From a checkpoint of a small mixture-of-experts model trained on Wikipedia.
Size: vocabulary 8427, 22.2M parameters.
Below are experts of layer 3 (counted from 0) of a mixture-of-experts language model. Rows are named router (the router's row for the expert), up (a neuron's input weights, with its number) and show model dimensions 0-159. Each number is 500 + 50 x the weight over its row's rms, rounded and kept within 0 to 999. Numbers have three digits each.
Before each expert's rows: "gets" lists some tokens that make up at least twice as much of what it gets as of all text; "comes after" lists some tokens at least twice as common just before its tokens as in all text. This comes from a sample of Wikipedia text that the model never trained on. Tokens count by the router's weight.

# expert 100
gets: ": ", " ", "- ", "| ", ". ", "; "
comes after: "| ", "\n", "0 ", " ", "- ", "="
router:436430417451536458426530522494487529450512498458494515445524446454446499522537503521501527502560537501584440474486504424645472499502581634529485459477457613486396562521433493566532514472485532492545519501503434542557458569464567395461530526557538532579504570519450510481532523480535485444410505476489573543459503462564638476576472459534428500494441519442465455541493582574511520496590488569609523585514595463562450480456558472472422444426570524462486490505510485489492570453485445
up3:520535513558554435477343579508489520495463473516453558482498513425513383511475514459510563477420438442485496380482482399583471481546485517530482520480560433497522534550511514476557549535483445542481390424539565498583522461494530451469511519528504571543524558541475546486539570480376470480471537433535489448590464525581517455511553472480463498540531538589483578522629467458500421489524546468505513430577516483539531473608499478423480585561483444500540546466391544401478452474543468
up4:543490455472401483485484584490449508579549529446493605509505446507535461480503456454447486517381496494560443366544544570539464486539602484488473517595441577475394566492496531525573513551454555605443512457543526549527516367477528432558556480541507495466538542508533400468560553515547480584440493459451477556563467434453499516490522448538486535501445508391480458586494550502503478509434462610457516511549470561547503516498497471486545516513468457533485423485469491515398615427521426
up5:480438445545625486511460459448425478479521415435557538505523463375475498473500535458591522538445488515530500494451525447536404641471571455498551506528423462585469509565510436572539610427530559534551431429530568509539496513491590441546494490478521550516445549552577523361505447513444516484474437441507509517561509498477529569611502436497491494499521445531517489505476546418460523464555469492509555455441547504529452548462553487530619452508469554485499540482356542438511505454475483
up6:469473529469527480467447502481523605547533453484489437470476487559477505414481527536544510488370464572457430484456552514480520432491570453528455431436525485500492534462533512521484503403522580450503497450543502517517382529489527532554422380471585520492557527545553412492512485516497546406498441486510515480500590454566568553502454457569524501604502504510499425584443507516535602456559508395582514539500663473529542443512467541489580479500482614528477500426421497565427517539441445
up7:526526510544571472433464508486410492453495561526511461499520488568477437518503474559444535423510481482552407434494565434497507558480553458496508408483526406566408536560506531497506447537585542482464542483606534485534456521554524546423476519630445484546526575548455538528503409476526521488393568508501396446441505421513445514488522548562500452461495527541484472422517530540559532394483578455658516478501524609452544462579537521541493417456439434559553481439517467540442447483463531
up8:542413469494574504507505519463499458469555522664528424393450392504489451477537516533567536519520496457514541478531513396537397470535514508465434438428529479552496597515546498525445583479544563450426546473507476441577496491566537524538479500475455515467527521546523481439523429466437536484520520536510533456501497570478515430484482435510474536539605477480477576574484449529446565439563448500535391509544503589566567480398528466486420540459468557441497489500531578404467531448486645
up9:589523536453520578557565548434440531521461625484486406506428441485482447499510598459551482591437625466513473499382526559564529412441517476458384468468474537544522496551386560535504491500451498489415418505468531440394553577544496539497455444439481477553481560538526516476479522478426544539500554505571522451499382458513555517489440504510552586524610514439539536510473490463574493551513497542564515517456574456460500469486537530536490489414524489423514537501472511442441446564489494
up10:441480460507575492493525511455443542540529622555466478352486402529469455522421492460446501535471528535478438404444519452465575484560537429536473519556529567503396506541496527583489474522512527511503444508573467545517553539501509537439482505544445462486490592506487416461574459568394517468510524499452490547465403468375534531503476469572496559522453545486459434495567597538404543547462401546554447514511565621383538530566479508538563540501458504506499536552479445509531546485521436
up11:532614514530480491498542471531402446614541550545538537378574463456483509491483489473513547496334583507466466430532497473511511456508482627586366485519433483481445452576454448553630438509565533504499469451500502516527505440521455535492492449477502489504508489532498514461518493506545406411441519507567445491541452519523464568490520440417535558532471601441436552498525517582583453467491572470412545499466457561478544607472548517481458535517475519489461450443491583514440497542527502
up12:412399505428533541433559479532370501538499501623597375474445541409460521545482567591484572546472508501472497516457486426492486612521460455480584534537440451527563526533437490536495503459537506485468473547572507472516542512559542456474491573522499478536495587513541438551561519471457478497455454435569534509489432512475453582486515535455558485498529545454442626430448501471404467418493476441495537504495578520514443465505491578515464534519602537533522483504506528482499482536412345
up13:517570519461524519522503450490583554583440499564490501531458506521512484464479442532572479456503508428456421539490534463503538438529576468459516538465433470444469482463461450499578427494472516465524484482525632561517487496369437532467410484541499456411553487547397519552539496650482429550449509522499399492477504461483548457481534494559527515584564490585410425438486586451604442469469461582406534578506512528465441501475509544498397447497546549516552540585551503549452495508570554
up14:553536439524597541511491455485437446588442475555487538485507453471475349590579468415473558531422460474473496536472416476472526428563520509532463456505462483495500498506453583563511504474480463488488422493423446489479580532454474512556408494540490524464485578478623496425490572482535548532545517489502528484521564448444404451424551450544633532602505492498511463468400500504442445463563588479520506460558428476485566519528442609528504533531456476532562447604511556477511504460557572
up15:476520477524495526544546556484445475457524514435505462517419404440558450474520488479465490508580541497498450410489597554469533480540527655545442411501437512464472381461598542559549487448474514498461556546380447525540522546441513476444530465484478480560523550522498472473589488442504503452471599537487565545452486590508537431596484536520449546601459452402542407545473461545470512479575493541585411550478444561548493427522491469503439567463568592447555476473505494520476524433512479
up16:620499512509540504471605504442525481540452546479491407600494586521503538400506502491578495499503464546454447489468504555543547473514452539469517451447553542525459470479578559522452452495510503508486498441496524512469522436510532513391479511592449485572428547523527488413403476473502525457530533600525497493472568458474467454535551618478443445464485460426497407548509589544547495484495422452445612509503580526431433506509446509469466531391628473413435454552528488534482546472519635
up17:478351403450446343454526509542442570479492539426596534494548461469515498526548414472431520534558566497449561473558513508478423540427501511500504545533515453484554575497517497489560533482469511586500454499486490583528473526451548459524438444532528573483492538568551601444533509499556543530557481551514550497475480477528542489589466484486545530529392437443490492575506345526476510501523513529529535547596487493601409495484472426413513510502459527382438520545518532474450459411513476
up18:470523453542519444522430436514493504489675496408566499502524476459478498519432449510443465445377534539495504480549466481570392505622541565421491613494498380528525490402470528477554437506527601533435386531474513467548544504480438504458531571412465492421474554501506568407522571457472581560478486456461524510540523480473476522577505494456647499445548448534478548570517524525543520525476516483503520448466488459522540489490454523511446497608470498486504457518532530544537454508595475
up19:485513485422532382525516452438624681580522494570513478500542482425546492525528489454485489505427532507467388470468559528526509509503483502523516552536568562411493547425490520456598436495465497474469465481426525482510421557464451534438476468457472587618515420449473537485441502469475513469515496349465501488611511449463524530571472461498501558469558456535501443565497503467576463437575407535516516524426541524512479554498543536536529484497472497558461494495566471526513550409542616
up20:612455424404511490523458455575579467472456605469555574470504501570469497510484465558423510549423498470508491459431575511482546478586523518528507474529486564490534516550426603496426537517464440576414498492535482511566502575536503519458447450503418550495520488440561621516520511473429440503459499478443568456564547477453472576552489442503526528529499425391481471526452524460528528528472565505455476487430513600435593410487432425550575441430613474587454486457544496515447528482520511
up21:472535397432506449489490457519392530500508489450514541454601543541463504629488592472496535535513468516525442492596535551452577517470480518485461384455485484490487587542536504501480493494495567489432452473487540516497530559548525472509503465541418577432397399478485468531543468492526530371538481482581548476472445518517519534474486417519486494442441505468412469545446509484545465462632530562627467471464502584567471486576530480389493561461476523495534470522475606614502571427504489
up22:528422592525514540525541463520466503538401540557564494473482427525557491524525452562378550489551419487479537504508500450446497447476504532550576394500556487583499421541500465520458476476510576478392560427470496409536517472518556448529482467592544478526502464430483476472544573454523463527529489501635586457455430443417455558398481472511465577480526491598475521457424501490497476454514505433456555569456493525593523507464567549554486575438586582577444475461490493559422529440546485
up23:496461581532522492539473475498478446492438490347465367513534514534421489446527501404448488396482483471530484494434384448513512488467503492548444574491593510602431504505488540557564449494610564516496499579465450461544452577487602569476431501597562465476409493548556477545520504464521615445517594535573615507518485474489510503504511497527575487540513482427472502563549452527463532446532508511521496424556504529456442434479536514511467508476434539449477493551510404446563471509593505
up24:531491520464520449464495462485462520488501485486472500509445514493445478582499379514422467425457544472460520436477430402488465470501474454462547498515458470591538474478505415541577507414573473420546512538490535483566492555407557516439551547658495512506478457519477610456592600507471409500572599455500516518395479557594477484498506473554501521522540434529508616539508441546512498512437600494517533421486491523531521523527568511531491529584514440509494446575431401505580387499512533
up25:403557376415589494514497538527584551477493600459556560565519454509455534477552519483500472507421458522466501551510542483437584385555483487533477487538500557450446573445463575473426451504468612540378500479425508485484508585434444419526542549583453540493560596497553477494475568419555493557458505543485503551521542582400543488487526464523516422404446516452527552575534540537467526488475497547466487509448542478454440564468420484527451518481478554488579482420464484563476521501431470
up26:450508515564549512540547509455460494510497461493537494539545481587490568373537463504423500528549512519530621457460535545506430523529587517546540487525519391448451531591421456560476546504466525534594500509521435412542504456548542483509418479514524608520596494513541518445586529516455517485545514580590559577516487466535514475507594537480475594496421536373482515487541460489492507510458575424477516415447454494409454509430470507514510442432459434447455429463470385511467411507442549
up27:395516440563547450470500522469496555528523440537459491475538523369446497549512468579572433439373496454521510530536474545499480516472583574559571542483426381505524414454486476536508509555443493548430513434545408486472394583559473565528507535458510559570490505453493400517459494595493451547540577499575506548464399455498480417502597460456526534455549486488543500550589534467494519517543534551502473484522553426489466480572474583414413519515534472500501557524517413518478503442529574
up28:492488407540546475454538498498465502496544498586396436509514432559486479491552510483458523424547485398491442515518518414454442544500448472523498529561496480530501521516478518590584472475538432525484557451493430520539456585511523503452526490533456532625438536504478493610586458578544531558578512494406570566402502460464554469468522544553484469597547501475503552391482565530527433485474455613422534459455445573485524521534482321491435514511472557439556511538532451545448467510471438
up29:528408500483521502438501521533418461510521599548526597388427473545486475569440437607428443521440486606490413480507500535482503488428484514544476525515515465470481468552466367482627380441555419427495504503487401534549562453492481495494474543523427522526485511511494452481498459473521526511519522465512511537461501458479496594459478488487533529529531563472397505528511573559427469474571517458590509526551610492529493521468425564575544472445465627499539579592538539484554491458497436
up30:518532532539491476533415380471417548426432554568616533464344529477453491476528471540603405444526533650527488572529493488549535529496577467540578424456495461387421510544476549538539376565473484502464508552503524529465455537503554479522477559514469484563556551499534520487420537418528500434474445522478506505484514452432428440503514485507447494520500592432431512538460521528426482513451449462508549490492469558484555578498507522519429517534454571551472459490551497559582524533430543

# expert 107
gets: ") ", " ", "0 ", "o ", "he ", "9 "
comes after: "| ", "–", "2", "A", "League ", "World "
router:588424472530496499499509495541415454516544596451444499430541500485475490453497549454410449445537477585565497451458502544482462512478595539514481426531500535541506574568477492440541477547554562485462455416537576477523547445494474492506489531461505537510495451416466495567559462453421511564512457492614471489507421413509491492461487435483558535402429575434504494471472471576523534530653486441604543489517561583556525539514506522465542405403599503478447461466518450394505574475502407
up0:614565434566498398565491445463473530573474551461420512494545433399471454441498510550529467480524500601521487500413419430504496554463580524524468536541565507560465561539512564494517490527544496487441508454499507484367505527448492501499515466449464545499457515445570438454518401573459457521519547467540453468490390510542508424534502429450523550515489558418564511537515533514527512586483483434518459557602539559451534429491494551447453550406587665512512468513523526448505569428504472
up1:474526520535462501559487444630536511521471541552509503488537457534485539438365386471473465446539512559456398541483508545545518458462511454500591470487490533480510521451481581392446477566502421472492487473480586492368476425591553505549522454513540521545579514465460459482503493557497562602563490541500547506497417439558492427487561579490514448457564576466455480500389526412550578481579539462486504516546447461457566532458400496482558514486530559516474386486577536497528544497506421
up2:495586422428521505529477520529494504414452513521517491529524433505543572451503464540505440445488512504489448471540592545546465611522456438497527455485524493668610510469508516553461483532574474510472488454428573504563464537483492556469502513422470500595480541494481506475503522528464400562468502505545534488541484395519579337471400393443536504505461535498526482604495546593526503484517453424393451523548476447503454559550467430554523520407609529496516543472577481511492506488446446
up3:470580403509543513522519434589481425502505544484429483457478499549491517536508596470431518517437542500494530471519554501502502505537489509504549450530553494578485516427439525496538392585490582540513448484512488443487642462434516441550436527578422403514520598525541579444449568547403567524549503573555408498402438424520506572523510548476383437544458469513419458538473524514560499538447438506475539577498505503368559517582530528447462516503465442406550497487482464517471503509508537
up4:439450486500565520435461492480555494410501515499459476532526407487490523630521497541428390467383471568469512610461463535506440426543529520499461531443520462445543515515572639471445488556453524524483547528501478454490518495601596450606479536527493521488409522449577593499503490442497588449475481521509506595498468530440518490505500595569455547494551484482472566561531557513491513526474488454593488404504454524546527468549446518603491534471388461496430414498394514509512476436463497
up5:518535455547513489530449465645453412521521547592430486472480404478497433515600561473371498432535581527473514506518487475536623494473648530565499450545455497528421532471507485508515469543573531537532447550523494448473447483624490538558413512458505452500467478465496527417530480518548454478457509463544491458439514484555509563491481528543538496546500467494533576539485406543529526512476423323457572503466529559473485557542484503483567449451511466503508562409572488438492421475442511
up6:558463523518482418461451424531430527440544444532491452537508532558456548500501550498494470592510439531485503522464519535482464542660515454516528383548461587526461485552561471531539454467435526538425531560455519490591557537535501513460495505478532453549438538560538571469492437554396439595525442484481528446498512403490589496481484548577543549457494534479578531461446457428410439473510467467613541400503536555508435427508412451590518505505573529477466387488497525530554520495499404
up7:522464560568458394483420533548551573378490489463492599421513454526567474492482468534447524569457485459513424439426437557494601457474538443551458530517584573580488536445480459462610534533446507396441502465504520567523476507480485565494469484548420487501454561633465514496470459538469466583498469420432535519498484565527565498517508414495522501492577451504496505492540459480550579513525470458550524526542482571423464493500412482633483462410397584452556483500506522513537499467510564
up8:447450519546569449521507519534531366500456491505447474505500483552500554538473526519434454549485439568542573520514518532490521474443533470501547442497582520605548383533412552526511454454551498481484496505512527475529457410572507497517404396626405482563488520471536518469457450376443482556491587481504586552462504470540499527505496520433553483544511533523459516516455480493407572547512583338548516481427507516431569522466519547527494544427475570442579501563525378537531484496454478
up9:557513482575497495503537457464494456473498603475561512552539573530507427601518506563454468525604525490472470477493446521546581574485509561464547462487495508539428501382450540484475505549571478449528532488502474421422491505544492537559514488457374444540452511489537461480429457452400481404574424501563444498527479484555491483342584552504459463436466506575509510418443515536540458494460452365563665495484518542428511509552494461490498539538553496491594471545503552526493530451520531
up10:451464420507505476462522487473476492515644479480486574505490439471536553405499568512499413465539507525468462455548514532580423446499515517476523472535456441596537530454551471487504507521480348448418392394414451461556456525526476562439578450486540575577602509527553464464490421525467516522459456454558518459501445547564509492513557402545486503534565528536594491549517511607488476555476523522488594453464546599518504466490496450529603512414550493552471487546508459441473578470432503
up11:509430532588504487575512408426575442531515419500492508500487515426480435485491524632514465462478530434534437449453510473470529518496564536493402487540443488443432507459505501510537583482588498525498568472536451522503381505545482518448491478514530509580535543602588526566570479384451510479534531510477584480573507546546515522561534537515495501465577448490513410572517448496543480454612572543512472443525457470439517537402497552579551503472558513401521536417457491483425422409406460
up12:472474451465607403565568434439528506493530528494534480427478476486496460417484459513483449451530502486610496494418508510428466376473536510507501466527607489569511406500436539530480518516578572471408436587488522555467516512588467542399513581455478618520484528438586487516424434567467525456575536501598561506482433473417545479554509501431488558432535498488578515521484534520602542489561431493395496502488518600513489494569514521505459456452461534481504464496552516476585460415522507
up13:496476455473528545529545550566446498527453542550498380498482512509473469522459543408527495525526466603460478555426601438486504523503466505564576526453620499412437565532379556525553489526416537411539477423535462467481536417498539529448558486494519554453470524488607496524416496534515515441467450498503473474506487494524550569500449593472503526493504487482488528511514525482401496555462469438573592478540515459541528576545453563397569369375477476527551475613397534484492480486488535
up14:509423483555504482586412527497390420495466529454438419425498540571433496504574470505505496467515523590503496381469405519508470430551465565474538488505423483519513622527508530454547458528511473552526510421456520434411514479480505576520594498490483566473442539454464480399501508491533443562499419538442543521502465416513517503557538498497507484511522601529561529646425449487511490564535465477539512520595525515524490498541507521508569496497619472480387558466446592495508577387520490
up15:446494460536493547458553460519520464483465563491591527483531450451581553475462458544439519554535470512479521534567502523557407452481520510546432500577460498635411450502510630568471347550460522649424478462486487532528499508577552405548512509453464465517458556419517417447567415492459519517564467475573484525493445506517561532465485452556481534392489513449482484532473542458524527578540487528500473457526504487550505412501491517541380490449589529420459503587506485529520513500526391
up16:549537507490494449625521445326519522437471624475505493402475493485454480436503555565496535410488466402522456512497497541494570583464607528545562441455480489614539456538494528594558438493490528457516426511461455523487465518516485511426539567509462517441623498405448522543561467573438509476570471442589527472497477493500521498472484484548530510629509499567499495472455435487489494542551452527520419481492474581503453539586496488522507428456503483450480601460561492510438453457537437
up17:577554495533543544529461571446541502517540445453524404523507556445447522539500531459497563611425484491507493433363620562486406529510463497485503537459474495494460402455494488588390502478534564400456500481477564517483485460514485416452508462457446526398578509491505481521543535590576496488440488446473597475419555460615505500439500585479579511486457547467557492426500517405488497567542503469522420512469546548523417495603492502569513532479519473548565519496507495451433484550594496
up18:483574494453500477518419435505529495513524448593502570448442458417551452432514440493426622490409531466491478450467388489517486486525554552481442501534562476515478486503506555593452547603510477491392457429476533533451449493446523457495444474449447538537555439555545570376553438465522575416531491407547535482559524503580571500440476529541492538511504461599466484492562423425555502550531462511555544427518497582484537440537460530538575545489535626528512492556464544445507460468498578
up19:488478498576575428525551484512488434590509561571454549452525451554464529458464488542549634474501463557545566495484532481391499576537508476514524447473525543483509449473414531490461509529490590550477607498475565509523471505466498467514485512520514525480548453580469469457530505428473525587537468499584574539462442458596419407509559508527557535475427580510549493497428489419444485504503496469527564498410469533493525545502425485443360533377423454528375421488542522451506531597485436
up20:489538484519517487522561516462445462548483524463506438465551401583537628479523489581454457463583652505432517472502558516519511476503514503539465390446472569422496556561466535534471508515480499475377433491512504531437537502450481494442548499553479461474500439510455506459555522430527519513595459454523426444425458425402496556539501460531579608461496486487433484487418494391510472486587511562557510534496479480547523542481540505471592540420495542566531483473517450441431575604529619
up21:513500550575577492457456542456485548452446483514483500422475472508476471497503453420458491519502487559510585508478601541521449532484544543401487353567449522440404498533501466529443495510526554493354484462541525513567503513501423472515448486511565497544459485449485509512540548588423448467487439440475500472539454488465466534454484517588476595468466518528449483475485486461531580488619554517615504554435553508474537404430510527556606525401573518537516442544527570565563470582539384
up22:490501504471479625446496434496448435424525529439508520570528485544554462564496533491423459474452453536589554495516516437310535471587541573447505457531534412568465476569502430454562483500557581543591549439570519504555534473578542511526490476513460554467444454455525374498575454486439426498527473447535474526505472454539469546466510452526422521452543447530431415544537441396495558501477525527543521490512511518540498550515488513539531561399525610428470434484509491488472526548553579
up23:488448457461498497524432466505523430598477470497490461508449458573521489529460499541522514560436520464501472515545489445481547465571463464462540522556426416529509505423481583601456572481586460473516561505561412477547523532445516538518392546434502557533520542547569468455535617527555384393530528494454510548579556539454481469470478464556510532439536469441455475550429543376450573566463593487415438513499458473468478483551462477545503631470554522450600545517563457488425484558499445
up24:573457409527527454563382522467516518552540496523492404466453457508498578481531558477429533567487472584550481587552638484470419495483451497473429606479554568504494477540551548485547484455428483452456527459504674491548516424486498486505528494501461483595514438461478488529552538557517511499511478424614515474496402504513514506537543458472594436494588525406443489468526528579491455508453496550518574464482516496460501484449442439514416551425458510518485527414560541496389440535541491
up25:502475428531538478523466538550580416575481526476520440561488524464453574458516511572430530584509525465535442513461608488421566467517484391496573474487543484607484482499444477530467492536518438435448518445544520511502484458570436501543534529457529636501552494440444545546500505440444443548568491553440528519519427508558459492465492498467477477585490460501455462432396586517451517521542601389419512522549409481588571541497433541542525447376492464492548504551541558444433562503444543
up26:590503478443474467578533443387536419512451450507509507465519483453516582529493509522513471528538505597550442475545452582517408396455518525527477478468504504504553518527515529466609513579457568487516523549526593530536443461543494490464386489567539433552463494549557515456507404393531480529486462444506515495615442477443547487419599498531575530498565567456464443590446524501581476465545478468581514504504390491513533422447455467594492409474492541366518479502443456483515535525544499
up27:611427470504578485467585379569463536530466547563519516451520490543483467435514474488417535539458543478520464500467455498454527555484573438540489425480520562513412507608534422588515512508555538597423463398500523573530573544568505553453510493477432485531492506419540568459577482499511452532571494489507442450472557361533517553493426437523456524451504540416461574552397485483563480517572506450552473524502468584531555592505491481450539453477518503480507471474539413542451482465407432

# expert 33
gets: "–", "0 ", "2 ", "January ", "9 ", "September "
comes after: "| ", "the ", "–", "New ", "on ", "In "
router:513438523536471403520548475538387552555592572498518534503523413465509518430495493485443386475431430464564518469476496475576542545542491537517514488482525482541446441510498460506520451455571468525459435533550417514570498529391601478446548438485494507435401468569478505551548500495473478535534519524544531410401461401557480514456511485477493464399527497587521562497466581526543490559527483416565490468497532521601536493467465492435484451383585517421522384474503560414515450516564442
up0:503426514482488391466468497622456500479468511503462471568556524542514370505382472555491503507447484499550495490501505450541624527442537461409546520462532519575554571545501482490511413497567456369560471466519541428439602494563641459514500529531409467512565513504506546536519542505461477491504526445546533329475580417556493471442501485527440517442431565531546507530583556502483425475437572427525522518494435564512569461552477529474524449524558469503515519518530485455510483481497475
up1:575421478557572480566491410483476504484510511498508533456488463515488511564478553519538581443445437584463533456439503559536592544480467703463484525524452413423516524462496541464548511602600540407492435510449519498469484573465488454483566453554364472491561523539506434524553453484487453408521500508567390500447481458434399491561469625501463541456527509500598505559535461511616482554483462553549475498507474555458542484489449526529443489452451537502469482519489496512444512482483501
up2:487554500502519418479615511580411494580526484437452526471543372487580477475551649510441480509481537432484475402571532521423545550397513483459548508547405524536583482538481471568542424489577520514517518493526481544515539469477480507513628421563414476426479467619543537546528559523450463531505503451450473471423446420484473492569437489502538550487408530552555473506389488506481494525458507447507543451490559504522461579537442527571515580471479487436495438470508494578500463518459495
up3:583419459475498397451545495409466474549569507489573523466536474484519452564569485459513401484494519586618515510493439462498431578574481456421423478494496525495453497481535603484561529475424505539433516548489466498512502533483572617480495497466480569472498509561539558512523489486568570551574395515472452517502492412478544493459547402507560463481537452522498479594462490531608574468495484410518546537440515586528483520534441383486420548531559598504502415472450478496415512451458455
up4:527452413508446503414502544391495433519496523465489529436478480490583529594420518509510406496539423507536458509478548549481517565501527467475554444554568471447479449505517481494503478571438399515462512480535504500450515395396553448553500452469438707584482470477484543514479462498538485566553523606489443495496520430512593515487526557494538472414456479420553460545487524507521581502505514531550469475486507524616434556451450545522543623499492560518447415502427510461503510533575551
up5:507503538434520467519481526480447430488462462486508540465461560435505506578454545504472573555433526422554492496553495445490560580561569549496575463511456485510467492554420452590513575511587503482526477445540486439495563513471475514544570439519510480534503445511604463408527647510448489464488602483468471457533517538547369457451553516423485477511455494440488588529548464589507473525455579538420592499478516539441505443494334422503478507491474565453532550459453486458452518634473472
up6:528501503591586446575566514585462475616482517520434541506496466535522480440502536463499585481459500536476491543506516604483570503504470518508360446476446475622428501418509560559549518569583460551431414448461468463545554544424495451405526473430487497594486503559506494444477514462430522468433446496490409421387447441543496442464515496462561512535466544536441508537435559458474450467568488535582575587515459415520521533510446553516518504427572560449484497514544580500512491528480501
up7:561475499569546504469553468504496530514524470563555483433500480402461460467529473486384602527450557447559510496615451555532541397526571536523447496507472571445482396500472441480570531553598510528461493540462579475493533522499521451531500482431490561457429521497535609523504521431526510486520505477574548500428545519461492489407422486434457496541439495553437553508438424445516374491548420578533517524577467530434484508559499530523451448391491521408547446520510446544576454553600560
up8:516494574536526448516548540556484539541508505540477489508544355526518476491505491520521417507432488534481474471466531550562538465496538516483443484472554491593483459496480544469444462501577502523456514382511406512596576521469480529523484501497497548491563513509467553441543464525426507486576559451638468560426529405574606474474400479514420471454431525635523473561479475384436546505483470430586459443464556502525487567552495503505568499456576520420505446427451572499531378510449513
up9:506483420526468441517400367488439583455516467558557519479542474390418483473479528506507565550503372464537481439491481418557528574529550530512549495507508555450442583517457488545483440529599536483489429460578434502536452507531520608525515525464465491490461528449543449442510511522457475573484554400490553553404524486439585555525496498508536494448557580479508492536475408508467438657495464461559427520604505555493500503432481509522581572469499531466504524454484563493512510535557399
up10:461460549494426426610557479499574510549514410536521578541516491532474437432435440525448441568479478530550538604479392381594552528502531500428472491492438387526512553424578488484473493493480469576508559394507497588541481542534490516608528512432505480584480457499480464449567557482457514477550534483549542486505524537474403476509431481445477487511513484512513509535585544486494543611595484516574510431455453446449484499377481474564457481510469430545549539450553510528453451574438511
up11:457504559568452536383454463508474473506631489500485468500478483538560490566506571485442490490484470598509497581478564450551438512556477486504568522572451545459407468478528467465538503513562494514502432520539466449551510407553554407531506529495437566516441519473474436425577459395580506506516446504406453496452459475641413515454596384563491571515505467562455470470506514484493452561450389481462533536436528469600533478410510533495460517498454569562483526555530582512523514570535506
up12:506418527535461503427519401480512492527525552503603516554504420541551497484494582546539459471495436517491515520520510511553525524475558492426621485499478635549562475526463525558513497529462585454434516443428447434467512428512586394478540496521437517482506436540460564447562460531472535531560522550556602415443536532426570488455450476600422555458495481450549592472403551552537490516458430411532543531466538484509522464500491545527497518441498468520423467500461506538381498471362551
up13:484450473564507442554592454499447479550550610482526393476471429483532532502461544517528522508542500483481416555421424624516523434491534523549527387521469537545409546554475523487475492500562469546461495394533494490498540560516495659464531410444477415544369503472530574543488483469415483444511487507498531511451462463485513430483461555482540571487525568543548517466471441450535570560568380568512544464466558503522513430496487555595525532449497565503506480387519459456550451485519540
up14:483545540412517483452524524411433419539563518508406486433468508529618571516414469461470419579474503472511525496591465505499449465554607523569553573514459492452509481506494523518436553397475454509507549648457455492471561517548545529596524467444497517429485503456509435499522585550567523505552560499388489508530440459526425501491513509555439487519467487509462548596463613522548512514470553449429560389492496529489497406528482419509566429520452497519573466523553513510415490534442454
up15:492502507584456489448493469445445466490505481475518447541495401519539651564420600488357444539503443524517501508494451502545485508532531498472565565524498418537504449540579502522521479472430390499447491553545583472593566476485530461525468413446398561494563396505536572522507503563494448462505447534423506511456555409467468541517505454539472591424505502553535512492466561459528509473543548427633447574487509522543503461525461556580500529519442461565485427539373522509518550508468497
up16:500526457524533454518597553466422545480516567541434570542412455501494505435522526478497459495529541419528439556574476535497542540586576575478450572440530438567440480462534560522487472521452498536348436464490451425506557594420525411466556489428532550582540539509501501440544437526522559485559459492510490429454431503482535451534492507516508437550496459574504465590538426557540572430549422507529421494515483470625367489500454450503477511456497523498557459436499575597467472486519494
up17:613497484518471466554512483421502484546440432461540555504451441521508531524583515600517462518492453490605458440450474429453521419499471509455518505568484497604475554480519476487581448477525474487426500466480561504565485544449511465546610430549519474440445538604569532442521481492413484511453549422499492483460535542506489505421475443527600503438463560566586485506522460583451575523378470434516465514469399587525518580463429441622461527517545549549553401439467527473503528539494511
up18:327579487476539550467463441551521473485581540606472561460544502472602530507457570403483477521473484410555472537569495585489454566537573513389506470569432461487517474493459462455438502514593449519417530487492463483556459477524547538503495413431484572489558536576565529533579494459450529474441548624510440486512490445554466529448555447482489449511561556512464545516477534516441494527499445446478485470625441450562426476522416558537473481504536477450523462508443471579471493585463487
up19:533421501544508400496448513557529435516542520446493528475492471440517508538419466485489522494445470535542532506523397555490457626531584413443488561537540544480578511495410545560561519493491422512509500515591476549599572389540458469458516445465454493531535508618491493552540611504375448494521535447578454421415419471502521472465481476427453465451491539506493549516385489527524470549492560419486543413541629520514486504516453542511507590484530529417514433483518534506511446510546561
up20:576562501458529421522531490429457496490444571400553487461496532458479459449474454486500432502492468559459450438463519522504509602543506495511452530501526564581435431514541503664505505465540483486474475531530531510527531609538619469495515502435481600533473503580507528508516487456511430511457548516509554435520446455504486429482542452500460499504496493526515496470405653515529431487599477425616416403475443401504523521515477496564509458434565615434571417535475572500472450535486525
up21:524421549565549480468578531497494412459486613463506482568370485447543456422510517517478474505474452527426464482517545566558419445455480493419567481581477558457418442458464467507505551545500533475497407484470449437459488554518542517397400453591554456583479547507501578488522482609480565519416584460552502451471491488423579519433488589477453556560555501479473499526515575509603456436509460445558535544530487486501571442436496464550511513478551587525476514483458584477502457574529544
up22:536446507474566506574544591547414470604440471520490497476552451573475529476496446464568638522491491465511413519449526526430488437480387464530370401531547490515525460501498466536465575535496560498422440546463546455488482455489462454441431587540463536455416560508517485489519558532518499547586582470574463444456465486530494646529494420479488510502588414465373463486508528432524517527557474521486580507525473538491555541480516587413527406461516515526525427538502535537536504493505513
up23:508398497526606370508545481467375492522531535424583483413485402506430471480496455513420451485464455482500454446490500546506527515455470518464526533505507521562474484515491431563514516518544443452440504452599482414439524505512610602468549461532518470442516466507586550525516421455541490479569522598614551453456444464430439553402483478499538520532416583501447483548535588479475502537517501463589526581491491550541578511488507487495524471462558524493517473546467539482465595457637508
up24:433546438455458401471514504526567462569519523417465518456603503468493513443563576451593559554499528576544428498478543503452487540583504495526457496451561464437448485481484562527452479470514511481520470553465496404494619514478509473406478527607468521579524496557475444411467492545515568577472454563394520494481464446539585577536557495488559514594499526486574435429482521438520476437541500472513558568356525530422434515470404480512526505511525531534516468502507584443435564465445424
up25:519491432513559447463464472448449458458498520524479490491465432374538546466479542478463486466526546434403532525623529485490478517449539546442547429566576506535411540587576543508543470438477534506382424440563511464536482533492554476517487478470524475549469606508525541440485515544555452600586498544497493414475486413475523510516611536476465518510545463447463488477532465449521529417529390538521527478489566577498539522463529605499393469507526631422599531479497514450409508530569485
up26:526516474548532491529537536444474398552479530528424495541494505470555610527470607558538567473460498530467465502533421494522482461565583433455585484513427483576443437533497570490448449559472478528505565436482448470494524445549480481387501464456511467493521493482421445466533473641483432566456519588497394509454579457499496493571613541543534537517485586493467529581499486535442604457514489359468509509431527562397545511431529495529532523448500486495584392419505487503499467535482494
up27:583587474559521439535531505525480437557507477444535497466468493512495486557486488523527489523455623483419458575549512483544435485455521432394478494439491504361514526513513508489560627534500477530519511553566563509450556528503500523456440599474359495482490561533623479404555491509390441486464549547517492519476548452452516544488520494513483635407541458401571433591464511508435510483581493436480511567477523482518454565490455515505478525508507511511406447575470473506437436568440489